From a checkpoint of a small mixture-of-experts model trained on Wikipedia.
Experts: 32 experts in each of 11 layers, 160 SwiGLU neurons an expert, a sigmoid router, a shared expert of 128 neurons.
Training: a variant of SOAP for the experts, 482M tokens, 7985 steps.
Below are experts of layer 7 (counted from 0) of a mixture-of-experts language model. Rows are named router (the router's row for the expert), gate (a neuron's input weights, with its number), up (a neuron's input weights, with its number), down (a neuron's output weights, with its number) and show model dimensions 96-191. Each number is 128 + 32 x the weight over its row's rms, rounded and kept within 0 to 255. Numbers have three digits each.
After each expert's rows: a language model's description of what the expert responds to; "raises" lists some tokens whose logits its average output raises strongly, later layers aside. This comes from a sample of Wikipedia text that the model never trained on.

# expert 22
router:138119086121179216071152143103146117154152111161120077185155141113132149096086114107152161051176160112135124110084109119159115102104173163101077158093149156144119174114114104183165105101104152081100101147120179121053096165158100149167158200103175148127070188160147129118137095071125190080
gate5:169102121147176121121146108090091100115195128119133107154145123139142168120160158104071145123171115137085138163099123141144126171130182180121130089158119187045166155202157109084122105152104120184112121198147215096159077161205206108093108115135106125122118183172159114093121109153104084103
up5:164122097125130120116125179129139072174188076146063124116119115102122147109145108130159106080148124157156130115100159159149078185154152152120141097089139156123116129164137176153103060158197161165133118176089131111089087144152140155088133210151128119124125107156117162117106129144083087124
down5:110152086097125186167125088144113141118137209081157143124110130136077159123105086102125114128127161115178151076137115104112143164136084096149075178092128158152083099161151193080148071098133137149150150165155095120124095088178132129118128154136070144104199132158182091095074115102130151104
gate6:126094093122210114071064116112089168120098100102141144164097181160105127136097103117126079101130149165112115097122063097060091135147075164144147144137154145166128170133081095163107155115122133088159080121096168150099120167151152152136116124090171122134126104093176159108149107119140153106
up6:110113147154090109146153129079138114129117157114073173084130112132145118154151146090138156130155088099143128144087111158141115153070130131107137098156104105157123109140154143144079130108151134177190103165118066064164070105133100101203073178150145136085158164072121143114096132136141131147
down6:112156075144170092154135158134123107149173136170085066118163159130156187110218118220125115158109137138127169101140115159101148108094150172104101131151162152151184117138160171084139111114156135133139131071158140132130098137110070161180101084177066154131060097120078060066166056144073108094
gate7:144100077093168200107160126096148083130113132144161096179142200139078182087139179120087099114110142133111123108125130152150076136133118138108164122142141143141136098092132077155174140110159149081092082148104192134056142138165042111158174138132088178103135181140119070104068091171101105145
up7:140089100098158105107170159138109115147137092068232123087157114157079160158174095154133122167141127115150161090157158098174082163118086173105169145075154149133095124105138131113135108069139140109093092089148064151108101116121130141060088115155135137105140092135157134141107153109089171130
down7:094132168101073130106097155095153146145122134168088151138079128179062124080092156091126132119076121136123137136104116176081080113151118160098128083133085090189136180146090121095125194130095166150167128095109102179070110089078128145157086152116141123165079188082135109118127095113184118163
gate8:096155167115169159099113150147124109183126135154128125157143110121176125148141176095081066102075173114132196087081160147148117148188189159100132140155129171160189157182122107112157123137128167096172124083104131104080145088161112092073088155152109071132108133111072092139154145064139109126
up8:165111095121123097136088113066139077132117136151168151135131092151195101199141144128095104087103164132147184064115164088123158147183182186100111100138095118155171114121119077060119157119117097140138081100142173109075110099197155173161165094136115110107150087131117128169138198073154119114
down8:159178077126104145085151154144188123115085121110169120097131155144086137119103132091145151155171128094143165110109141146198128134153194127057179100102116198114164164120125126136142139160163190154132111072115164144165109149160152151119091097109134106129079233071118136111083159084128136157
Description: Pieces containing m, such as m, im, am, em, um, and re or com starts, as in swimming, panoramic, preliminary, pm.
raises: "m", "ission", "et", "ar"

# expert 5
router:175110086086125162086160102121083101140116089083147124114123151123102141074106094098167129105135215123097104085134134060169083134098121098148090154147127096188105176180135121147154145061141176128155108122159167102074124128121088140137207150154146130161133114160102090130107099107125086146
gate0:183162090181152111110179096125133110101129115099127139149129087145131079134110131127164148120077176144085185117106129054093160184060135142141082063064147115076132119107131112121148171154088129132115070048119102118132102088161114069148066128173056166144146110152131094099133068161117087129
up0:119139122157146103103139065121132095105179122099119164143057098139092129101112126111203104167135130193110092164102049139155163181185137085070100143166142198167138132121130160116146093157117166144067156162090147100161136156061151168059164147111110169101111104106128101170147151088134100123
down0:107123142116083134087146153149120038210118065163131139174126108115089177040086169116138078125091098118093155175143080126109110060209119158107106141130183079125177093082139193146128110127100109157148144166180156109134114166173148117124121114123171098134106111113157097152122082171151125129
gate1:169166064115121180129091115166078077141122086083165098072155123087113087114096084160180151122132064155172124086083099182164097097140075096113110160165144085190103199170141175119139170133098099138119108163116117123169169136108099110135132132128126076146132158135101112103093123150109095134
up1:150109099159082135094068098193073105123188085093099106136138112116130067103150081122200140144085088125157088107104121195094101041149077150095157108041142141146172204156152109116138112143116115161132135150105133098141126144100143137173136137147128125104124178125070123153125176137146147157
down1:130151048138128110096130157161153124157157113120104171075161083099106201120115131129131061131173112149111152120178144213121118162175109196141121120175167133135111130118138102100216126147116177092132124117090104124122152131101091110056060142130149194170129112097138099128175121133126137174
gate2:126104093060092171097180118128135122180151143093129182088141132127106133171112067121125123098096163126124111108159155159177126073065178162133090123121098108141102132124149087136171140145108171079120115124129190126156087120081145140067137166217102095148138131181104107167121120141096075125
up2:192128175155153139038136128143051119143156134091126137072054161123115086110082118119123166121122134141109161104112125144115126105169131145144151146139128050163152142139121117137175126155126118104105075093092209153136156142173148100130116151205134113137110061131111120119123074127118160149
down2:157141120130139146120163147118139138065125098110095054153196166113112091109197092123107187109166118165199107175165101109116145199169091107123080120093159131164169124142086153186152107095109099147177149122153113178126112163096106091162122081129074158135175120130121089080170056160122144124
gate3:100102159098137140138131177139073106086186105148150165060101102112079118175074194146134162154197169160168187139128101138135112146094130109142111096077092171132139135141087144132183145094159179102126107111100129099115142124127154128129124111099114195113048118159166089140129144112140145118
up3:143094061115156111151185115071136094116137152126131127089149174152103109155130083081095201181134091166198059119095127114089167115077175111153075202102113119117163113135138142118154067139148168141107163132122171129120132081128137148096136211143109060158129134108087096152078074150138140097
down3:180106116153045121176158156069121138134092118119105146127059137151129111122151171153108138136141082100122112158127149110123095090137168145116149153144087092079161084119094164157178138111105101160132106110080153130194144137126138197142080112087113107113093138086089169142088123075095162112
Description: Word pieces like ill, all, ak, ack, enn after a capital or consonant, mostly in surnames, such as Jack-son, Luzhn-ik-i, art-ill-ery.
raises: "s", "er", "ing", "ed", "i"

# expert 28
router:144155081112164083083131071118125120146137122122145112149173126153147122097137134101144103083154150154119118078125155111163058112115186166126136153142112126137131170162156060109173122070122115166082140119158093132121141159138103180151109154112146155119073116173094095171162081082102145100
gate4:174139130111090093071153135125140138124096128121096112148156131141102081144104130174119084112122081158130129116141132119135073084097146112102178145091099150145104158142127113125157102082119123135146135147137164168120083118141131176108138173177113107098095047200068173158132145153094100112
up4:163146134053139162118071143106095123105060134095134150158079075141100122112171157156098136122177109131099163120146151115107110100109185148148106122061132093099102131148112141117124175104106192160097093113153148119091115133174155155136179132103138098095128131146210110165108122106133155136
down4:116089112109135174093150089127092149098127138162177137134098127117197157121147163172154125136120117141138160085069144116131144110099084100127120117181158082195193144144102169147120156108137154152131131133134130188189099141150136158163128080093144113106104099114140187130080124130031112155
gate5:122108099088122147165148107136109135141134123091153067172134135127121137130184153083142128133150167139136103072086121115110080117142141122122164157099146121154128115136133116148165100145112120119146164105122126151184097118113067138073150157142107127058168150126051159175121195128106182127
up5:109163044177174112151134097084171137114086136119151102181140095121081103074116129057130133127117143149150121120139127147180104152139149145152192067092147132166165082189071110112132096106084087124136102139097121151112084203124134077164109126105074058066119126144116140132168140090105120134
down5:129090166172144109155155096133193127131103122112126133104141171129216076137160193143121163111050201102093096106145119155151139125129160149095081084094073160123095129085124103120157090127166133075107123085142100084137108087121150096132130192178055142201120118101088152121161100132118146134
gate6:083143108141151100141141139184148170181142086076103125096171087139118093158131110090086128105145079133164114170139138086110114204057074093159135118114150137103117123134094147114114132179070100165141157090150101170089195137119152078132121093119081172135122149108135124054080127200125144092
up6:112112129144109122118112137159118091120122100139156134164124111122142075101132124113077125153097109096140137132141047153070122145150125133131121135104109098103085054141160123115103144102131080170126158180069178155132133115083109136128043152163049163074120114184130136088065162083122139174
down6:105145146170145136127176112214076058082157161087175160126153077192133170129143134128104110100136099140153133127172141124210115127123138129135138154115106119105120137074103127115092114108080104118103136120158144138123098103104185172148157174120105146200132161091097075128118202171184150091
gate7:078122107114135114153133136109151169107134087141145132113168140107097079111094083126108175155118098134152160069088072118092173117141144112120105119103116165195094117146161145151121090109158106124102100171143112109120098110142111033180143144122164029097114128132218176143164126155083124133
up7:155149140121121136182087180168117121118140147164125057114110113148101152079160114180161178136134069163137142090140182144130141083123145132086148131122082094126086185116149124106144178129093107141140080163123085147132119134120189148140124170095149078125136149131189097109145127071137120115
down7:128046104148048166102145092197141150109152164107108146150131130129147090141129131121165135131152167157097104208165141095180144144146102145082111161142061115151105135158172108105078136162133120125100164151145178149143149150128144164088160076108137146122133090120057087118113143173135137141
Description: Bare spaces, opening parentheses and brackets, and century digits before years and figures, mostly in tables and dates, as in 1966, (#85000422).
raises: "20", "19", "18", "10"

# expert 8
router:179145086136177138084112144137108111145124096171142108126116132102137086104098149135130079111142177146120138060060136076173180116140107146116136127193068128132132113171140064099142131152136149093121130133153140096109115223101073129182144153163163155129115104156077123148106065117149167142
gate9:122147104131131111143028123112105112141167075121133128117100112171126120100189126178160163097103132152124141121075101131184109077118108054181129117140085112134101119192146120155049122129127109107154144129138135073106121115038126127168126078120077135106187106154121174126134154110065123126
up9:058109120127103188128183162125152125119119082114134108157113127063106128120099103153104063108128112166091142149135160093088070173132105150017092129114119106142158138070118136133168076150115133137057151143149121145102169188165121164106171166103147135135107152138095119121115124169145111101
down9:143096090103159172053190140117108108172072093137158128116072184162080132159117138095157128129116126087153155114088241097139036161120092092088136141110121056156127149185160120112108094143097080168100069153150121111138154145095155141149198126141132118139136068154161129118131111158149148134
gate10:139147105132116130163169164093170094158101091152121173128143071172089128121129174120112121136109148184114108153178112103121110141151120157158095098118155125089087136119095181117106128111158174143109139137167161111168097190157181180153201166134112153167138137123144091118093145177067104096
up10:126108098154138111089067115184102120070165193089154129111084163138213154098086086132190129121145124112109163137118137121102109143126137113103147204138177126121133113157196068136172092137145126113153159137106134130099109104068080043089121132120123100111123081164118143138177164128167171146
down10:122108116102119130181143080068126124155155111117080123138108082192110129121166137105137157124073135168113085135154188124141135138142119162128112104077182125152122192131132213135144137159124133115118146155081185140089149162117112180126187091096103214091085158113114151078175127109098113111
gate11:072179132123037172099115116113135098121129092131048107160068186103174095155145156084115099136145101121124138121143163120130158211161171106109154086121111136108114107113101061150176128136121103133124143056148152111113100170138126100109143139112124150098077088145132165117123153154109122115
up11:134149135176129157119125160092176142117152171179112111085154096171099073105130110136108135122081125151135130150112138134138111147116154108188156081138159114134119121131073102057094166131176095127054131116213166121133104094187098130137081108130117096139084202161118081133089150141081109141
down11:081162152122123103149167099136132119154140089111106150096150151130126142118028125180017113139123112113127182133099117169187083159121101111184228126067093102137100164111108129119118111086131087095174121089144149124096068149148078110138207128097111118092136121154159112103094123088090162160
gate12:174176148125139146122092081199108110120142151151048113091096134121133177138135175108219086084159111091115208179143106132166113122132107092142093132111097105187151083187160094169116135180217135093118098092110104103156104163183111121136125112120115127086138144167149092111144144106153194127
up12:142115125149083106096147116111182088184192146125129141138164130171104133114154083163042149177094151107174164103053105158088157081126073145127144127092108131082090077107082126116109153121120164130168175122177159122122141121160130142110198126109121180187049113125106143081115166130137157136
down12:132061169088077107146144111122112156183148153111088186098148132103152122083111090167110115092087169120179142137061151162155132076139131118088155108132116114131077131141110090111189066097155128139143179118128122151134099072112148107105142124076121086107170103159117127136107195146085067120
Description: Lone capital letters in abbreviations, initials, acronyms, coordinates and headings, such as C.S.A., R. albolater, °S, (NCL).
raises: "E", "P", "I", ".S", "B", "N"

# expert 21
router:117103113141192100112104124136101119168113132126116114144166133123125106097140117162203149086105142133087131135091142102185092154100158113087104105089129121098140123140120074067155135094064157118125070147107158101086122160139113115154145140162147167114056115133123118193148116114099151108
gate0:111120096082132099107129174111146143108141158131176105111124124139120151068134156167138093135067108155063166067161147101166119106101151191123130135086130144103144138114124096072145130078140123140101131145158094128157129076129177175149138169168118179085115121071107095086103167133170119118
up0:080131160118106157173153122149084200120135073130142172121136109147048160096123073132121173191133129122074122096160101114122108178109138165094141159164120154138110098141142149151144140146140146108042116172139086130090170062141101098092127130162107160153100154118125113126192130129146089072
down0:099105101107107100090159143136121064102161128115107104105136166071153127131107102073118092107108121158136167192100169098145153116135150119133154139135172161105171179133132111138127157117165107104179153137160174177144056160126083121100201125156155117119210089148147116085137154132141140196
gate1:159180115111164116160113135177122089100131129181108140141192144134133083077118144097128115117089139099144134129152087096179106132118130132167129086109184095139095176228169121149184137187074111127164116136163103142102099131170140113135136121098110181080096157196071096166121094119134094156
up1:093101177144090105080114106131150135148111138092126092112146135137112153172128126171154142127109111101142147112062121149101148148169171109107119142174040171132149083037127145068041152112192140108101185131093171134131130106117143140157111158155163140177129099146201134095137134153128142134
down1:175208120176178175127146177138122090118094147149143123138125055155142135154147158114140139076093156135114112100164187119113086162104178099158138102103159094083119156138105123121120114194138158098117104147124183133140146111163120118102154086125091078097111130145097147141104183085108161155
gate2:155135153151152098189178131112148166054084092108164114124158167106145091033105135132158153110103107118146120134137092164118123117102126171078083139099106071139128106147088119068120089137113126096103140160145128140046151128067142093098168138208088135187123124124115093123115173151112135140
up2:162133109130202123191140115117124121054110094103170131134128102137095097108133095048154129084143088161125141132118145141133083146159100183114136084133090123198130124107100134087126150141110102082107144185063102167144170097038125122128132116157150120194132117160101078122178161161165094114
down2:123143144139119160104125119104129147189150179115125087122119171080127154085154141164142111136080188110140079118118105083176151126161166094155156088100179170084147174128101156158142075140133167129199155100147150110156129074170159160132124111108063089140083136111200101135137097128123150129
gate3:152119156080111128073096092132089152177111198105184109190070163169145170162140153110143129114093174160073164074100070066085074118144101164111148094096052114139080141150124124214128113188098088140080126162169138195130152167168162135108130146122166104115159102132163156089137110177185082107
up3:137116152102083083115101095128061124176108203110188119123123144159166088111098141085103098125125158096074142138078086135101137134133107173061186075144070111139113096169136107194106156130145097155123166121167141140127143141156146145152114136109135071079162189125137109079114126145162094140
down3:145129156128119150172099120143091154154107124135140131173159074086125170166173130179117086118161132087097140144102196190135148136161121101093057153129143207095117101157130130114164138142108145151137110122122150173133137076135179120119107141178110111197074128094069125161109135118107086173
Description: Line breaks, sentence-final periods, paragraph breaks, closing parentheses, table-row ends and == heading marks, often ending list items in infoboxes.
raises: "P", "|", "===", "S", "-", "F"

# expert 19
router:128134086136149111084114118109076131118190091177129149182083143109135103062092089187155137114122149160082087096087185033121114156110149128088159164137103095147130134116117110132143119098107143125118100097159122093119073172076119149154137117147144154133103181130121119115143091059120133102
gate5:103108128149134132088126128197087108126192161150141177136149129091183189124106122085109128097156084149088154087059110177192101130177156081102129161150081079137156125128050097110185126155139122134157126125075092049104089132096125127122114075144196098150121171143154129081138159157128156052
up5:162186115116152108142019108071102134140138169100101155141157140125138192175154118097170188135135073123133132108152080135147128136150086121162132121061139140130134129122047171114122163171145127156141092074159171044149153169099060119225161098091159137188137208148180148081094161142101112108
down5:120096146093118105167154146090113167081172105124137140084136173131099129109095214084081102067131108169134103185183178113137150093179144151108210083107089156123097132135073132201144107123124138149054072154139112127151086111176071137176091092088108083080160099105118073128041142098159118120
gate6:085118167102130107119112127167101109128126204168100156092094162148117139127143158142159128160084155120121156144186070143149172096106058135096105083165135146144174120116139148087188135140123107121098125055080101123127100090055142149106145084130180143111144119119134156144101113106154144065
up6:105126162131137164163120094167104100128150119114117091117180123147178119072121120172161147118126144156097139109120171090066108140124130187170151142106124103153214159154169155129183133098118037134125096177139184139122146135101082089136081095143150114123108093100108101076145171125085121135
down6:168173143105126096161181108121161180099100120142133149061122158184149102054121123098137156156108125088119146097115118105111115048133150116149136049166186102075108123119086133160153087070133170123118142172130106124194089119071117147102100112201135117096066146152108092149103121145158179035
gate7:080143127093130134166139145115144140133138145139134146160152170109157119127128151062199157106081118165144138139112133041182130129097103125137159037118131127171105126104108144180059077109143112095142117107138110085149076135087136097136124161168143158144093181133127130111148126149124120170
up7:130131133131135157164138143130200125137134131125157142123093213112098116166086063099189158128114161083134131155119201075142117161175088159114162123133156114136104155176144115169139120170134128090143111155116132108161084127109194124140124095168065160119104177145104045131125111133155153172
down7:183162092156130120077204121141141223165156145116122104083091128153102128140123091085108104156151163086131178048065127118105121083089096115122145084120070104111115110095161100135094095151119130161154123144167205115105041159151098137148103117111109075134144102156187112142137164158129101121
gate8:150093101102097193138135077103140135142094173118117125080081145125157048105137125175098145135131121120207110177125108122101131144074107103175121135114106122155112147150076142184117100100118095182104141105187168112147112137133136073134181113178146087137128157144129146160147145107186116086
up8:137114141130071124062176101118158161109111133145178151180122115095091164088132159109113140132103152122079133063116148119131084123111119162135116078110134142172144112150108117116132123147140131126184159158129113097132143148174149176125153171147085151109126071103079113095125160138137187191
down8:118115128154132115121127131189121178206122091103183102101081108170124095123141100131092156097149131107170113156091129109132152113109113151123171095141103155190156148147164137112121090124068107118113149150153168157109158121168150155088179136145169158141101137103154118165111148149215112131
Description: Word-ending pieces like os, it, le, as, us in names and words, plus table pipes and semicolons, as in Andronikos, philosophy, parallel.
raises: "is", "ing", "es"

# expert 13
router:162137091182103120152132110112084113149159090127172110144172164098154149110114163134143124062122104171072053112110113125134104182103164157110185209165116128127076160198135100202175132139088187102147164090121131102078095128128096093091158170151133133171134114187125106192169122083144123098
gate0:243113137135093146116145145087148142137149136150167166116110161134131153150116144164087165106131102102073117170178097125127112129093153139109101220098140128145135189155172140173160182140143142123107119174130131112145088153212157128166157153140180165128131097137134132119155169122176119107
up0:132111100094135023111208082137157136179088094079113085131118131132156096122116125100144135129137066118151132080109134099100164121159095162117138165086143123140075085086118095090135093158166159132150106151114111135113145141045164114092065151105086126115160132137100061126105136111092169127
down0:170099143102129164090155148125133172140172170145116137134148166086144141083109086149104112087119110065126152203137157105130105126079169159077127141126151146132242124167108102068170162090073037135129106105114150078144159111103118150158125137127153148108129166103129181165112115125159078190
gate1:122155109129073131146083104104091092144128096170086121137141115180173167125132124152048091102153215114148102146106172115123136054104131095105095151144112122076099197123122105153137088222095105151081163092135143183128152091112112120137190094094177121120102070097190137140060149101073092124
up1:153108134142121177105125166164122131133108080124084093167120142155131149091084148196109143122099146136102077124103125123082138155169147147135098055126128107115142113132103116173164089173148138117134165105131156103162129136173152133088124086087155153129215205175149142155131129160114143148
down1:106121157127143134161091096160171108109128132146132111172111089155043105086137094146136114130132166154127134145100097105183135201105153191087087097114091077130165139161103135127134121097128175117110108200174128164080107171132134205129083163185092153087114094090081142167110116107151133165
gate2:093163121119101093148128113123113127144081125159105128151150132129154099126131124123072091120225148096114102097060127109079086112116125106114148119109098115149173125166123103135162124199113103042173159101159067143079118168047100119128088144096114115125143158137153116173128118105160160065
up2:128122092112073105189134174109089094175159162101132101149114078142107146157112127103133144100134160195124111138127109127169170157113151143142133082147163130101125110139067168128115111098123107121151119111135117084119166162139166114149139106128121093114105110145141090106101146158140159166
down2:156136097120127173149101171094160178128178141099160153176129121103128150133183114117160100150109103157169127107088149128106138081129103115146103139068108095094068143153158089123142142147121114079120091107131102132159115113149188141168173151174164083147195137093134129084151193083170137133
gate3:201119118174140055134151094082110118129141126138071127131130112149150112119140152063137192093081142106143107108093124141030155114166099117132182135136133137156152136069118102163152183141090159132133130145168153081173091072097153191165134119146103122075108121212153151180164097131093126138
up3:082175076096134095144153194150107132108216177155144048115103081173096074136147132147169123165106112185116086097134076152131163148148139104078135176135153128088133148152139161110140109108163115122079128089118119096123107188169133134105163071087118112136083125168114113108135101208110085146
down3:078161136153090117110137159155150169144181124085082091124112137137152187136113115104133110144137103207162081102145077199160179040178128141136091130190183139089175087121130084137091125120166111101193159130112179158098133169076135104144113150146179090131181089142137122137107160123096138173
Description: Pieces like an, on, ist, ect, act and con or cont at word starts, in names and taxa, as in conceptualize, Anemonidium, Maranatha.
raises: "is", "ic", "or"

# expert 17
router:173147105125110149123099147123110123176128115116151115190177126116144130112103103167184132118132120096121089148073128097166134157116121129092089130154132051175132134184127051113166172104137120142129168201134162116083165147123067090150185150100142130137091131136097055130134070117106102104
gate4:176090126126124141119132103140095134136177146125114092117181132162161124086093080167116129164107109167101133121156109115058103119152145080104126105177141151111162094086125124127097119100119114082115176078183080158097113133145075162159113134122117204103102037145134108147127126127150127126
up4:128131157128092135135136125094122154113099117164141152138113164165122085129112188066139153162178138085180145128095171112224135093128107169111146149115104095120076165177131127152140097216105133135107124152119210153133123139111145154140098101117106122192142196143128100094162090138140128146
down4:081106120086140168173130126063141139153074161162095132131138168185130134086090145093118169173145117119122082107178148105142165127119162135159115151172119107093143136084174157152156089117111124109128079098155166173145113171138155091147082214160104134135138174112136132119185095099171124096
gate5:086098137080171111129105139179077076151130063079131141113148118113064135120095110115127116088117086132141102148196103157138103122081119130128175123096127103143108164113148125112159098129122118086124126139114162119149111143159106167127130162177102079150101128077086136128223137106087177149
up5:083141145071145081104127108170128094105153101102115127140129170113082136145152107152125125166138141183117139117165129142110134103105108138109146172092112087143104098125111119108136156097121105079123102086140126138158111099118105106152179187181112108082132124087129138096198163092094191180
down5:129091155112105148154051101126137154097145126180121160125138138112136213155106139120157142158135113149108137154092166147109128158138173175132126090148120128123117201098131152165124157103106150109103164109122101121136155200203142109167184122149152159126115184128083092144085168152177112135
gate6:142186084075106130104152130107145143099145147188176139154122129078144183102143096154172111107151154100165074154100113129119131120169110150169125184142133088193120063149095084102157121114103128106172065073079170153120113163144102104108152157148115134135141071104110090185113117145098125120
up6:096091099124108182125161097104230107119200147073138090138133130099127128131132082152091142099182071105152146102149173154118067089154145128053124088131127102129174128160138110168152143133164131146117172106156104096117121085108124134151124120108096125156100122138137086132163111129082038110
down6:143095154113125120174146122191157114148138185095137073177117130111080123163116073117039143119108164080139131085144192130161104114136167206135118104157101105129137162069134086122153119158158133139192158103121157104165164117113045167133098105146041096164106130190095126121131153090122154108
gate7:160187123095086175147124110142110143112119109115181096121127135142088099047159164170146138156160112129180137120130155149073168129110092129119143071107081135160119174107065120097132165107128152080106124105108152159083057164182091097104119100118162103150202129145127126155117116125144098125
up7:079195131120154146091109144172098134108146124166123071100163104145121038175120152123152133131108125182127071136126110115106062126120135146082099116167166094061075191139140147100106132139126132135085080108109078176172121149145062142073111173136169125156153103116117018118137092105120129120
down7:125119099130129145160116136126237171111152097133045164105139112172128126145162122159134142168176173128109146146135091129096149134123146172149158170106123116142090060131138148100135124121116208192160121122172139080092115214148204144183110131118195144150115127071138160141128141101159137136
Description: Digit tokens inside years, scores, table statistics and times, such as 19-85, 20-10, 10-2, 14:00.
raises: ".", ",", "–", "%", "0"

# expert 10
router:172117114137145111038078108121109077139168123151126137155143124167146127128126084168150104138065146147140071065096206080143127126095124192130140164093070076103123156156126091192168101099106176144104094163128130127072130197129058144168093137182126184153079114178099109136161080148140179112
gate0:085190155103115179094113124102138155115141123116099164157178176120139066127100140138101136121115151112143103187184112135094137096121081163215191192171115116156104107117146067130116186105144126137117102135111124180167092129122116102194146105124127144070131167120112168101115097192093155121
up0:148112142154116128129135093145076139094117164095114133127118134105129115112066113116150074114174129153075132125125148156095127170127168123078125117101082114139121139171170152142137157152100148102092137085093063102134157148122156225139165097135071121146150157160159076101138151056130113089
down0:040147119132136136163191156110127175151147073145139137095155140116133062136104118116132063108070104127143084098137138144151129107211052132135182104185118129127124140103130170214145102057095097180124128140179120124141105137111076135138091086116134180156171149136087125191088085146143113187
gate1:116172092213094113091081124117118070109173175112139139162153086135102125145143067127104170141095122109158086158074096110091159168127151165136186152089140130134121111125136110132161140095039130119153114142085157112115163087153115102128114180099153116106151109129093153113076119179142080090
up1:115149157126084116089128181070124139112141130178034128127109143111130091093122124120101123135151117122092103120123157147107158128109118195151162109066141155158120165100166128152103123156152133102130131105169065131091165175095155158157151034133149124098116170138115153140112077142072146042
down1:095140154125117091144179153169184109152136088166100137159140206125123165119158064028091141150083158139100165150129132080179079188120130120108069110171142129114093121143159130127117103119147130178118138124125080160125187104076127155175165149092137111087127119148126130188131167081155098114
gate2:131121163092089115094190169113106094133117172168076150112090107113158062166162080149115137078159106181118121156103133124117092095134079147129124165134154101123109137127161105145198117169117085077159171126095167115152122135146113087137119128179000128108127092072117090150107074093094150166
up2:091154086181128155106139132182153134148140164169090123135060063086104140175166110134143082133152151113160130146097095074195133115170052101110157042161079121196131109153125094141134116108109086156095093146089138146149148148116112101107167085114070121163104101078138129077143110143125129090
down2:153094094128118176132137088145175102145111113105136134114157046134119128128161128142087121120158143065081098172109151164157064169159120188104093127189180137048153135113074112139126145118090118112141136199123100102127125098135200141096158137116154174143114153114134145154156128132124173149
gate3:107145193071119118043135092122126121156165077108157100095062108083136097159120053105147163109174150111126159175187155140100104118103125180116125156121148161210117139139165121126139139101103079158142095173146110160104151150152144179102133121111111151100113152137080102133129125159133143128
up3:122112107150155096178129134096110120061200056093136132113206140213072124140140118140206093166142119135077089063196160122121161131098146103149090139129132187091110120133064129102076136084083165157155128130156152121149132158085094094128180150078087149148132158162133139159152156125090146136
down3:144132143144179183173150056132173078145211138139095170121165122102087147155110100080084134105151162162150133119101225144119106092180130135094118134121108097128116140082106147118146044098079081123129168094140184129180065127157146097171156140136107084124163145062118086134074144085122095124
Description: Vowel pieces like y, u, ou, é, á inside foreign or romanized names and Japanese katakana, as in Tokyo, Tamotsu, Tuareg.
raises: "ce", "ct", "ate"